Experts of a small language model: width 320.
Below are experts of layer 3 (counted from 0) of a mixture-of-experts language model. Rows are named router (the router's row for the expert), gate (a neuron's input weights, with its number), up (a neuron's input weights, with its number), down (a neuron's output weights, with its number) and show model dimensions 160-319. Each number is 500 + 40 x the weight over its row's rms, rounded and kept within 0 to 999. Numbers have three digits each.
After each expert's rows: "gets" lists some tokens that make up at least twice as much of what it gets as of all text. This comes from a sample of Wikipedia text that the model never trained on. Tokens count by the router's weight.

# expert 113
router:574517554507540504473489524480426485466523497447502450424538534541526554507515462462463543499558542586504496527456539462488405545551504412397455490448520428540484524488608517563489499473525427472447495503494439577536425500493482545552474530497550520540523501421522533486548526505478437501446515472425435542506450476520491431462452465497466456489445482527492467544518522511539497488411565440440551454457471450596515486587509491524511464572445517504561493550425548545464461515484514
gate0:467447521511473524501452501496530429432487492650445479534459567535490561448444425455563471519532486464546507453525494564473516443506486476521507490506493549510538469478472593481494564537500519501552465509522442479513486479496441509570492532519497511537496520489519518492470480500510551471417538464501573559454531489509537522489463426561572452579481506449500566511472481519496482516552466434543565497509494553563498533464445511427524510527515544529532495455511515577533483466513493
up0:544530488548511462526491501448545488493549446539596533493520586461579509484488521493516490517491447464510560472468497557424536480484497471552479494497507459520491468522493552476559534468513509553533456466459512533527461509451470390521519651454555524571536423550480522557422473437550466479496485503469533436486591542581556515522440483547495569452478469512498440479557485492447544508500525390557494469416460477516463520460417547496519584516505495448538561493493438458502488549435506
down0:514520449549502508513521457498519440466583466472533561492442537501496483451485469497481434449537499535495574447592556473555485591517522590467449563422481520493532569438539514462461493499506476509528535543454529509474517476527514587447584469530446475528502596459506559483504553503489575507595462495543515511446487440488479485495517470544479564499532472483513437552509462446539497450466489500452518481493556550538508507552558578465472535497556451514475539571455456535418472488521486
gate1:536417571511480483517530491488468510499541516482587468489527533534496551506540496475445462490481498491578448530501506527490481507501481497545443496479494507536589615593498491521521586496511507515521487449471534485471515476503505481492513600440488496498507485516512491516486463516483459492481512496472490507472490575538526517470438489549514473564509477497504465519530420511500504483499473471563483449544404567468568469517507500485395525447522431464597540517482507542481554585507488
up1:518463549565458496488510541482498503484481512393439485452514514539511524543491489486472460558483564561484549544470526470513460485531527528440517439534467494564504514540535521549508493556551422476460519595493549505554555441522494423477487493424559530493493515508531452471531465495473514528428550488465477481466480489573515463462414479465494481501451483486499467525513451461484529450482555405449511516530480492512568517502536509444491554489447455472533495510480556525425452533545535
down1:449547537534504477520529473568519511385482512488440584498496564498546432535593431517527481521443532484560478470459473543549492551455542527559490551515498557378555475562525459519563435456433528496499525477501530529451495460497488514494500509528571548445552486568542539505477529515482465445494417575522560527538509445539525513502536502427437532425538520501404556511560543499547509501451556539528499465547514535456508496521480478482486486498484524530521583560442455434465557529492457
gate2:479496565518523513558500580506445494532500518478419542493579468521466488417555580505469548541496442524546482522546542565543588507493532460466498480506541494488470505477500485597504443503503457501435457514512527511522401528511461529536456454488533503536527520516483495499518419522555514468477432462428469462438509511469534565509537551456491473481549485431548469464531567527520579512482560521448505533558442482574506504477471501525535540507539565552399535536535463494483581505468497
up2:510513596501544498538605591520480497521508513471377499517525510518471467434545514512510509527516435515540469563538536552548555490457563486505537507528507491548488498464542530538469479488514469478437423505551490517551435553504464505570473469503581505565501559448504490471453410475531494493517446489442462483411498483461547482488438489443485478526557514415551503469505498558483533493467525526437520538539429491581529530521487496505518557574506513529492539552539539484482547467472461
down2:476531531518612533515455524523534501486487501497511487529507468508414545457520562535535533474482520536507415473503475515530408526557532475467536478466498506483461449522547572495464482505466429385476510511541518505625384568473507413515519504478563518480516496459544531486478472504495538478463513434439500531508483469476498470528532495530440463467548495515508494451569521555571572544469572507471551475476502431566502549497507510590502578473475541568483525590596508508501462558542493
gate3:491529409452492567456423548519532548527489511527442470472515510501510429497550519474505544498494477484541477539545488576463499454506530510531564579518484470482473534550542542548520549451500543503518491542498504510497456453506445530525468461548531490539528476461501557467475515545508462508532552477377475484534501465516445476499415519504483498438494508481495518475475545513562478428529512472448514474529505483536489475509524474450466551505458536468477516524544483496526436535518492
up3:522494376516455555558522463505540520498489555456498517492551498430517411516490503459456493497547493503483513491523497477526467499493475423513532521437466433533503531467501520505510521515538520512473532490440504553493522537508466451528529522520488450471494553470483518583469532538556507546480521572493527524506533502481442529521529546575504478466482515551457508460500485389489488482489524587503484545580425443438513406475393508496567530521520404414519539383458489523438504492474445
down3:443510499500461490463468480468439540563547448518509515503510479467496460445455477424469552453484467489520500532485502503457591493489507450492508557548513561526479523406560543484490494530507603537444432555520560580499510474458547580573513418541481515526468469523494490486532494565494466470477485479503476515510417437562473526512550482472477494456456504524556505472535513523531487554548561450480471532501432547502538557493477521457471563546440445451481519520500519528471559460506520
gets: " as", " with", " was", " con", "′", " under"

# expert 15
router:508534523454508531502532556498450518519506549504500421456514485506451439535468465470446581441583560540476546562524533488554524526519551502427419577406491454487534510494436575493413527537492480511511504508534497460491460462507479592484511497589480433466531450476481561585481484499448458464479476517489515464504432486474475543488493468521537473421512528538551476514547525526536476534523521503433508506561532552530507470503485490558520440466470473577524475555478503589478483567566516
gate0:478445478500500484493423493498487484522490515561477375484463465556510471464505562455577522409527454463532554520579483552548577545555509559448508540484529566494476479520497469487540488466531493519508552547505534505548457435527527607481468542543421510474524506487558454524494511563456453492480482500425493521531486406449478516476509562505494548561541426507423489483474493472512539532521503497498508455476536522568452501455507535498492520498499498473515492507462482458498596578501563
up0:484506486500564484424546571516473513496512502461489532480459540522541541452547452481515489555401521494518461473523523478486481474404519538470552519501534503508504508450457503545529475469484517478519497526453456507474407543493567492472500472491549581534503514417416494451426537417512467508471537529494470511524521464494498522473483458428422495540466535452520592501469479513532474463552449477511411522444529509482546489513483521481494594486462472398429516487548518497497560497423387
down0:428495508548614403537575454543460563533499423477490522549493456460485484487518432506538483510457564467518563535496516514475517482498448477483475558498547505549515532459482511500453535467441471481450427532487492371454562427548478470488464532563528469499474475503468450529455481441477484451528492541530501571475449464484535529453533420453474440498472511517496522424469500507521441527575573508500460409492529456515534489480505437511427479539526443550495537499530478498518595414446549
gate1:565516529492505494498503483454463485608415551490531484460496567511483484528506488524563475468607529436470563540427543465483521605472511523508456546545419421438480546481515556510491543554475511534452580505506465496498458449531516570462487455550433525531560479490503510634451510566494517512513463458504517474500521489490440535517483464514465502468500469531536464502473503569469508483435481459428494530535482493444502517539457533546497491548531445528511496535471573518471469583498502
up1:438511496467493522561494516490545516495464512503588506465510523585439548526499483484485498539500449503495471454528555483626460531448483518501520481499527536566438478522520493460479563552579490533500498489420524440497464503509538447489543492520474550441517506462453437513466496451484528502498533534481508519511518591541549499515567504501450504463442450475394484559480560515476551500497488400484537473492506581496479488451505518537490497507575472419504499532510558546596502519443486
down1:519525478515516453557458549479477402436469486516488403480534453533486531483487454500521528512514433473478470479575491452522498502410516468463458566501503515477493537461539537444481418474496503595492450509502476534498478482513520573405510465534486529453482564509563495472499504512416464513498474524540548482526486517504515489466611481484453512547492455460499545455497461569517533521532507441500466464568486495491549503540501462511563535498598503559576481525582505553455536565517588
gate2:517501501488536585519488402521506505472456476484506550460511535405453528463515488523485465533466501410479513540511504518594473500519516518524463542481557510452488457536533519490485487462474480530492528560417558458573455453500518499469445517563544541490475517453560486542470542467492483527477502470562524533421576440487499508447511491529503456456489476578575532502576518469472469461503550500550505620499514467536466546513514522517532537475552449474521542482500548459531493526591481
up2:504509499467501503529445496507482496478551494536468409476505501461500483603512537493477468481492541536423505452466506469436562488506511449372465530509506547483523465506523485464467519531510444537478489568492524496449469482558508443506562499545516532476476560450479509435472564517458588490508450487433497497549431554460477545508500469517535502480392586504485534488537508472487522535544511466481497464522431467516501491433485517501453467551530539446504572534465481494540518488534573
down2:492518491507469436550515565482551511521539518595524458482542447498508516512500446461484489562530520488504536429467507505510445511499498476502497507543513546495485459558484446411450525493496561542514496513461415562484513457507422506424436518505449472464502454510500439508473491484539487458508460484497558468544519573483546536462565502404463527520504493468539492437441491564524536515568572516496561518503450477460498526554453384483497511424537554520514627514499508489516491574530497
gate3:459486491544535477504509530413535537465445528514455414472492492575492458417584392508429506531528479493572469488458494521476543562470495499563467587473444581574460483466516502475445503550448486475465516553574493523545535447500495567493492474466426556536467537504490542479492546548503488495483463453444476574527503549478496470557484531465563482496543517536449535491541530522506555483483471586498501479520510454521504528495466431462546487462532539550566538470550407518532542521506526
up3:479529476501519501486442481455611536498482514412505421460461536561465470477565557448461468493526537445430477501520448530492565572524457465544525513470542563458585572515561489451498529587519510519508526559528499562476515507500532527457506506470486443470474504467544483483529563457513461427561542519544460459494471541479499463537548511494527512500509527476515549546452505501491583540457537409464511457477511451477539589479494485534463550493548501548539486491523541568501493511553557
down3:527448504530580433538524471530487503459471465496480468508559506522566544494458444516554534468566529491547423558444536467461450463508520537513479520483471535460502509474494457502485501535446557482492454469502470483542444504452479533440469588554506498578582444609503418488503554473425503502541495541497496561489519486493421492502633576477513528417447490578561468519522521566501536530542547500494464470557516466642530545488483458454502424497490515515475509471487484528585494503472522
gets: " a", " with", " and", " the", " at", " in"

# expert 67
router:489500535529515440513508450530491452515476552488502468518531521523467528484575503478529498470520496434515435539562521509505505450476560491542538545515560520555530600474573600552538561480561566434561421526485523419521451558494543482561493506536560528494588504461462466513465500488459468495473508492487529543535442515525528523450497471543471506490499491479444537473459541501502470521488508478465561482550481556464458470526502565539524484485480523530450492531456472462456569446563461
gate0:515482508497426507530592463478418461560448499474516543501477445463520474566479575467512481448533595490465523489515476470500473538488547502505483510450495589468470494455493509473554512558518495520551539555458516547440552511514508481480541533518484501451473533530525513558528486445496595479543499492549469489537512501519442571476469385546500527418443469575474513531485504507430491533525466549535476519501483495470533536480478493507480458495509492506519470457443519584463531628496542
up0:435503418471475516500490508527523501476578467623437454542412520505500491523535564521483459502512471537441475481555442499511522523507526473517515480534525461445555563583465562469472460509492504497458445441469467467458429559521454513498512462524463519514479558476508468487491533553493531506463505506483534551445494513462537539452547549451480538535512561500502551524489449427538575559519469388518478511508531522482501467533487509528558533559479576507535541558511468507505462448478525
down0:469522559498436446528456529482540580490526471514519485513554431470531513508495593531440460484483469502505536493500463473540471505465523523508463511560502444556573533508461545469416468445531450525484452481545514487497521503435510465537487475437451522480488566532481513466534501538440591513485510480470539499480501480489574522473532559452520529524548474422531618498418524458477468508565506501475484476498499541546505515461450479542463460444397535493512554535480497526514488458505482
gate1:509529475508483499519501488507455489543501524503525535578526488511500506450518533523453469605515428503533474423492506461526446452481510510504547488504523560523531503528480485504480541455585461563495465497457543522529488547500524468461446459500483552527512487435473503426494447553480485565524462497466519430428539576489466446550425415443481443510494537455532550534539433477554506537567583427530565561517512457532512484465488475470465458516458458540613475530477539496420530493527513
up1:454510520547505483424441468478500547446432481453524505484550423460467412435465439554507538472491547481516540463482485489521499460530534490479510502517494472521450448487491414498486472530474417487475558488566520485527512515516489519547551542559501495512462419521474525532466491540487474564493483563465497561536491473554479481455515543530466529439569516474546511569522515525493447521519496514498452490499555572529517559450530438455526513558543579568432503525439444457502447473520519
down1:491528496517496440426470515469473490463524543436543448479513499517521518508485506515463511552471534483482586504506533450529480485534464521493527489529444543472519597524518553507516573510511514508558443462418485411524517528506541463500483525470527511522530478533411488487502544569496506525519573536480452497504502551528573521502433464522501475469433486479490503432390521448487497507504523458495558467536420479464504447478514447508583481486501464504555515520432554440523523494500526
gate2:501494531475537544479462494466537544498496490529542492509514438507516556578438479522477459530548488544492624475549521447429454568516518505513509464442497501493518539550489500490534455549517435506445506476514466457524525474533511549461511550496486458505498480508506543593516500486571485528485515547500465588459485482477483468521543590478542432550484526452508373492535495546495419491575461483482500501480477447502527508472473457581505470492511516383527529543526531522478465477487470
up2:477507533515392516479421452446475530474447523497459558534447515469481474499477520542536465496514531507452514463519471503535508460519487526492521458517473469491545505468498518476452389479506466453504546534510488469434492547510439500495502538504458425585458531491460487569514496515496587554480423500481524486486460494488455524471662571547491501484483540538501517523447536535582531478538480451507493534452500511498501460481529539547472527520516547549520453532499433511524475430551487
down2:404432561507481471418492519452483555511476504443486516499491530473522514504467506455536548498561493521436540472479462522458477529509480523449556449468559582465520434540478565485557477460510483481497480547516472587467498486493537520512486555499457470463454466490540509483486390543457509441506533532474505455527454544534437482476519448513540467422501436506496447558502458536575470430465502486480487530421530464551467460528457553537480486480510516532487445547500482556549511463471511
gate3:453536440533460536485540503543492473495570459502517543475524497493412386549517397551472422548474595522482493461540498436487475484493462465468501499478459559550537511518510473506425498503485502484441526514473512552450551492509492460479530487470490489603469482585544526560505494447519547474606434537517410522502533486550518479511522455477501400517534524522499537498421471547533520543483502516459494574476452447517538474518457481547426490530560441509519477446494485505506486529532493
up3:542475490478515508537478512520530535507474516610445472591541493548564571489431521419476495497546449495481477549438484606490512479482493498473488426462499431488498488553474520450535551514532514496500464502545504509525499508516482496493463488515469533450455450455460491464534521556564500592454528476435620468459525499510544511447408565463480516478456500489518480490532513483472494509538526516520549473511510498488500512510477533506521449424499525479512556594514459522466504471438476
down3:468472491459540507477488517522483537506507509499440511532506489541505599459493450571464501524486476480514456512467446506465556461488605517515451478559515533484567541484548532534490497496477521493500493440525433543563540460435434503542532515449496453426471428448563545387511501484510494494443468496371556611509539509529455568552424542511512488504489522457485522540497502438484522501474462543502513388480494507528526502494460492493522489481477505495464537567561528449447465484507521
gets: " and", ",", " or", ";", " &", " /"

# expert 30
router:469498480537530442489512486485502573482465511531422512497498507450501514593487512558495446494456468513456500513474490560539481478507601499450569488499535419514521550556496503455494553498473462489547466458486477501497461570500495463475497509485446479482527447490415471592489480508468492561441482488456569556490566401600578528444479477533489466490471547471558497496485527429505493545482481470413522577488518548546472471526442495573491447469457581444496458510480421492499518474446490
gate0:514496461527590555501514492448434529489463485490461490555504441499563490549460565542505529535476504544464558466504457512481478466511469508523496457494410576445508523459520502461467501453543482555521526524474575514524463492484543520524499478513515586498468481504404503493511499415428517490428523450362500507529489445434476488465541491446457558448549504474484531447528450485524499457474498515504471522505476415520560529524486521451521525462446532547534513493433457516436555583503536
up0:516500548477492521570474572522550516537515470439532501523490496541458518515553451492518439520550465511513518494481488447490531509485469516462463481532453483552481570521477489500523448487534477436407498543520464513412627458545558514551499454457559516563539549453568538512440532546496533500541536429521470445544527555493559529493484533471555497598506472549568509566444481564520498484599477539556462491493430581476459508502465519581526587567523483504499517516475505457454510510510490
down0:485512464435486495584452448428523533479457549551536455498489478553423487499455497576480506568460445565427575456373583441436496521498481503505514530551492491461570494460522549486463553466521459511443518482518568474544486436535511502494481556522516529504425422541422531449463464525515431477494533492495519488445479511466520509466427542461450444529482560456491533586571518445448523507429498485535476459495423471471462498510516545492551524465491394500550541454382486533595423469470513
gate1:418500508464507572475448475524492530527558514546537481510505487493526544487477578477526448499486580442503536524459485545497498518553530524524539550512548482451604552497493484472512529498491486465544464467493501398453533596504433490500504479485559538512433534447505518498538510548465522558477492485558499519511551468496369566472583447525502599536441569463458481513507510448526489525488472414460488549552542445450435474484495523456443518558482517539515467485539425543502495458485520
up1:438402511438507586509499499601509550579479417552617524477483507519489481465547478503460447481506494521510558549443522534558464533510496441488509531476443501500551509500465475503494490525526527468529459459507477498463468432554486524475561582463532457566476523503479540498504470467473502449478536523552503470523551508448430528483597496468508490523505500502440501496555426537503509498409502584572429437506502465525536476499503468520514502554452574507472429574550502501486453488424495
down1:479481528504469505522483531473486495494479537488477530432535539481496572526540482456461496520418499474541494498507440544528453489500452499482498499515472435473538546544501472506460537530498476430570487499510497386538466471430503461504546488485535478491566519440521523589471496536437502538386519505486515483581473473501449525502558475492529511468472502520513445487502422410488440549541504459502499453455483538467470477578484483524403483567448460489497495470544482515532500514444518
gate2:516490543486502507480507420469410540582521489534442516538456578596508482525452560509537521517552464453487506511496506524530492511424487467494503424504485467496534472536552471515480439591532496474532528559501448541455487484499490567533483489490524532495460524474453604512453463465535533518490441576504577543475503479474523469482577542506488527514506522469505538453470523443446538477569544517473578507551529497422410450476492509588513454474569584574509519462481429475509522482469506
up2:559507479492445515491509540520460434537550497447462519522495435558511538513509485476475466470501487572549498468555522559515440535527516442510505452494491514474480522455476542460510528441438420418474567531507414552476451485467561498494466407555487506529529507560498480547481515536502510496547519466514495439497524477563496483438465557526527458493547481546527562482432530511482456539456521511449472520545529592546462514509520471485509484406553420485437521514530489472523490504488535
down2:527558499490493463546499447507469457517490586450463500500483422556427481527414540514529382493473499523468509472524470479490544506519538458463433523471526582429475458523518522456490534492534481455485531522501506409503504462495483409519488534493525520504522492523483555441458519475532568515546548527502426416453475433477521496486489475562422521559472518561492502524520442466468551502484450460477490477448589510528496586454450533563431490525525501459512503481510539437537494512456484
gate3:457451501505481462522500403469494461507508537503514595574497577515520532557500470499521387542456499482511489483533521551484450502490465521495573503520491509516488466543468553448518502484466497458469505525480425503490518556530497437549510473441446471532537489459476476494494483512494499559540492504488573493500623485474513499488529501461511510553544513522492514542436489449439534531487481526442472518562532526504469559416471485522525479411530532538439538501515509435482488428523456
up3:523446570451491470474510549509536544466506547479492464477508472528572481483536508511504505486528473520551507494470476485478566499493542447505529426553500496471503502425516459587550471477573471513444477510526597499526493482533513566441549466497561501498568537498464528412455547489440525440528533502537450468496531477450483484512517604416553503538546494446503484492541508556627471557481377491551473466544455448424479464456487472562508528400566488533551458507517471488520519452585484
down3:562484530605475520517539610500498487461471491469545531433417462538471505531479497522469470464537473471542550502506448529513491518483463507528437468508438500491502443528521453435533483531538441551459547514465572491454465487465547515578462432453564525448491550510559496555541505544440436499487454527472530462475523537526485471500497522447466552438500479523497486465452413490533527555545463444471504473507523507478476468493472538502479475440502439512532445449519519477484454575448576
gets: " is", " in", " was", " a", " as", " has"

# expert 47
router:481489471455491516504477541510440504602449518569478491465467422497466513458511562440520502558545549556518533495515572515545501521480541539520418616474549532457477496446515528481432555545452470484512534563509495497520560541530468559536518488594483417470516441487441547456533459643477521457434438491516514465537520477414514490495464507448483525445492561523568401511439544503464516475528543463499538501447498476444459461484521454481438505491485469469451511529482488517529428459514526
gate0:486517507459432504443482480527466510510536486468504516541483434500522524488505414493422507502494518443445538512454461477556574465433520468435529556546446488455497524509470507491472447474499493519493425475452457523480461477516429486476505516504538538481534515578555485585509484445527462492546495510446553483535415522503537464441556501481456514498520521488501548522571477483493498434528451513442468511529523539515517540510466517472548541521539503498475462438498504447457519518481469
up0:482493486494561470532488487476463486518547544508612447504520441560476486528463428481516544447440462512576558530517485489458565526534473465532516537489426492526526462554520564488453481468512509538543530536540500518488588556527535511452472504513525503491508539583448552496487500493474493511500465496533441569488537460522517548552512547512573529606483438521516475471548447510520463557587543509516421494466520495520428476529517475459471543488551504471558445556553500527465446445528560
down0:481509493516537523480538417501514462482535466582496468574478479451393472553495550491473478513498437448519543478454533558503477545484527482422549482454556536456506575433459516511529543535534473484503473474574563530499467529582512522520478519539505517562463460546542590486481484521482470517450462503518485458460521497456473474513502471513422542460431536462434503486440509553537473513467564510520522487499565479470541586495476498440478550475477505488484494492467541477520540467460453
gate1:510499483464423494472523549524456472495523542505459487493532548521451449534486527515428564496537486618486492579451468524479502540508537478507506554524504449523570517543552457478481451459469554508550544505490437518470505527581489465557467442495582451520543459469536486491511465564450505521502487555538492482557580414534545529464477454477540528570445520427558513467558579520564529469530439548514551468576442560440516533509537475477485455452445547485489486501493500539474530544532494
up1:495545449578469438493565549464485412508523503566452481552490599546507517507514539464542479450450524457495534490517496453457519446511515554450535460512409484464451544581515501541480537533499463511472517506536550455501499522517567481562501504409436509452521558592491486493443513530475501515557489482498497489489466502552487474499476513538520428589527441524446515465518534475479491530420466516459496490475487452475513449438544496583508497521504459559532473456446421599513483542456491
down1:471548473490538508552547574480496411482471494516553530464384514540608486473512444448541439434491525456541546507467542447505510491494556559595481492516536448500488533461527524436461539416544569558511479478469471503555474496491462507462468531533534527510512515485578526508484482508538484500505533449448497499510456457560493544588533422447526441525433516533514542499503450525489496540464418471481557572554513491463492477509547533507542487437526484517491505430486567585424497518495543
gate2:555481549497507494510485515457464521504535514492555469496551502481536457470520448527495484474557452439555538450531514500602497498530510520505461512543565520573495524513586452546539482496513510583469474474498485491530478489535523466565536486453484505525514543546470502519520479489495540518512547487514477479493502575518490440517543500461493515493511549481411490424507410514533548539475547462535459516515524423558463517508534425536549589516556527532511441428493548453493474562433534
up2:576516575570484411498508483461467481455498520480509435484423533479440564471508532529441545450507504529582485535458546485552477515510559532478442423525526531527515499417547500442482489545585540485479507540547457510492508539538507512573508465411460504462541533523568548509501443484529412443532530464462466506445510504553502503537378474525534530590519496477445458494412530452479502430458548496532513418552471517528529519478524508571468480506530447515511460465475483550490494403487502
down2:507518475508454548460488463457529505549523544513525512547502421484507442522446473512494574442578450463494525573453489438532499493527567466495466521399511457510441490502487520514543581489454530492564489477468488585526544532480508520493545493538527467540494457521517472461504495517553522541549553560506525556461455465511465485462512495502439443558544512509578461542501518462500444453542557550474444471519539508453470452428529428535523503426597488452495461519534476489517465514503474
gate3:507567446574592528552440522564451529511565464521494459489538497533547561551472495482501533514527506538544487419506456558467519509435486515470462407546513489533514538525491494494444508547545475525515438566485501466542466509487460472505479485439498504532534541454450473479471520534508532484451520412473457531456539522520513507532428526491557508516476451454506465569467421519568484485476512463449446503449448538517495500504545490473558479531436518452498484468494486449479496474482512
up3:508550525545512449540454453491455474486475474487514450553511512432528566579478499509462478359464497515515514411462481408554569550508485528452438483433541453490531576443459535442516489478504458504554516560454483445475543428520559540481490536507515471498519545585481501531496544522445485482472478496500432545556581491555457541546509500534523417556486488476478521533504541418473532529488478460424462481491512566494533502521526488509518459484476451463505478447473536513462450508513480
down3:572552518490425553478490453477474509517508504528493521454487482538460454489503439542516473485502531592498531504506473460571412467480548519514549478500494416488497394487448482505494470525464496446569523554506463452555553520461433523440548509520523478512455455485522468516488480477449554508438482518470472484461542451492526512451481557537481486501519471478517535476544446574400487468522516571516384544450514526477445514522505414557485496551519414509517558454507508534571517507548494
gets: " with", " The", " its", " has", " their", " have"

# expert 39
router:541456472555482480526462538519455545498486494443456502464483488562451539486453501554484490426537510489550490459489462431543433457500639526495486502542491460542435535467521457528525516518572504532487514432512479502467499465536516471493460403444480494508533533461550432528533506487558457541513488457483479502520511464539487546551535439520458508511550532459467465559399497489543537500458490428542525478492491512537456452476498515492497441566525491510507509497571522483505434474516502
gate0:553490588543473475476524527484527481547574442514575430488510506560504546505479487448480532555531590476581514496552502471525501614513516478540483498502461496538459568463485490475500474533577491541512481511495447479507445536550568526481430480505560393488542497475520491510527546421499461433508536463478467488451509487564485528445500538511517447547551534525535442510481448553531541518524525420476450533474530519453477609541452467498550467534500517518528464444465547516503553511503535
up0:485530441505487563550508459518492541450445541551437526510473600501528515521543538528549500505426390492492503520466489511488493404470479478534546425506560558442526475506501527509503472470521497478514484494523538545500604513472502485491575573520403549540527470523445512480518442572457539539467486449489501468532503579497512458518506420447484527466442475530506534510505549484426419475505495536479503509516467507484539491523587546468457544527537439482508528627496482486485476529562525
down0:518523515522527472514433534451456474452468473552480495521541461501453514490485534577469446487509503544525482514545480500551629444490511430561534533519563506484479602549521478491409509452510517509460465479542554465452499560520499515500431458484457495630500448499540466457501492526534458568546480524549433454405419481567496544461445512465488511456500540504457466545499514490499492477410455564412413450528494486547573510515511467524543503511535458473500465509475484452509516533526486
gate1:452556505486565530513489451519485429520490539437519525521532470466500512521543518513480464607492532465493489444523493531365496599495503541478553506476503455485532521479483484476560520514480502449466466509512459465499500437485452432515451469523538588561479482531453512423488531467576505478431424474477547572502514506461416509552496493458476525511443475483475479570473511524405446479489510444490547487513437511497496496517528504494523520423553507503543597489476470482541497467454461
up1:525518490547502494480527490451435515525524595476399431447513485569518435484500501465482530426486469485496479479543541481508526557507468477472467442461474526519510497445512479584399468532491469484547544533513529474457471452501491507565436473541487467502554479534499543537515489488535445498526567541501410450512513523475532571480463495496485536549444532506498446474502461451534496475454522556438524441482428411435512521558462559602506480490494538481488432483479505579560430477511500
down1:478546512487459568457564552533475493481428560489480466461547554527447564523510470482456506486466511458531464492483502513543459425477484454488447544531538599491451456471488473548485490512499518471480502475500480502501560469521463502486503517547484567453552554562511527460472449472525441530445531528564518417544528475520450444488480505476596610574501402417549467508503521563399516481551494499490519536576459502539480534571529593473475536522515417525467508499468490433492497543463488
gate2:503539450404471504544471495520464502570520518410510523492450488564492521527503499572497529481522488437429468457512485495439484486552532470476545498536479455464454527517462444528475555533469496479452498468451608424512503472511435510452503507502525553557441491456505539470540489516506505624495498504478480464499476523472455486502587543518508517489513499521524508439466508470474502440466452457551537481536597505561486469483546534462542505478491533471576574524586539530499495484411461
up2:490430511545499476558487509543565542522465510443449491518518485502498479508540506563436503490549500461481523554553491527493493498486404562554465545545443448537533453543520461459426496557486503550530511491547512464491531502517522499529503540522436500531556472567498533532533532466452455513523478531472478522541476445464509467524460485454534425486503520519516481547485520557492456503525465525435512493503484555449468510539460502538496450486533462496448518485487471448474491512457413
down2:561577442493523512482546522556503533579431462539452486463471543526483448497570423516466496503525468432460497492507506486516484447464477530541492482506565498466421479525513535504510498447505527560476470507517548507503530495493484512477492532506576526501481454482495517435466437510437499444554497477458498492552561504499485504519489428514447525502472474515499483477470468538525422491508493415546570422571496541477481509432527541507426491518538545524475505533473475501441561498496474
gate3:514547520486472535564467574475527470442473485453491453497522479478497464478503555429462570492588529547513535529489545507559536576499523483481511473420442425504562519519512493549482488547524524475530444516505477442464542457514576495512453530525457530502532505578478563476517576485492482515494531622478485522496545485513510470486501528467537464559509376483553480428535512540465473507485474601455425424550462440482552547526421529498509436482533537523512513543397446539515468550525467
up3:473562452486435484515492528478590535525508449505494526511507441490497512560498484522531492591548496480514520500464494544535584484515583504504493452502469529438520423544397536443561569512455476517464538449455519579524470503464491494523508504462463483507435449511517521487482490477514514464593476464489507495588484544491491499499500563523483485371506488470545422532531512546522567476508567473484454537497589480473520561583543517485548527541505523444525416507497469471518511508505482
down3:537508418504583517535421544473552484573476484552470502449526510453544566531490516508537501469498503479549500481451496487520402473464496547576452511535513513479479586602487499449515458468507487566471539522519515490560534566455500484465524444454442420551483478448488501606555503534483491482558491509505482449476514496493520520551537506472424558502523479521491515517432509469567510508470453468466532562526451496531473510543531518525529497483470484560455452544565490508495548478456490
gets: " was", " is", " he", " were", " are", " also"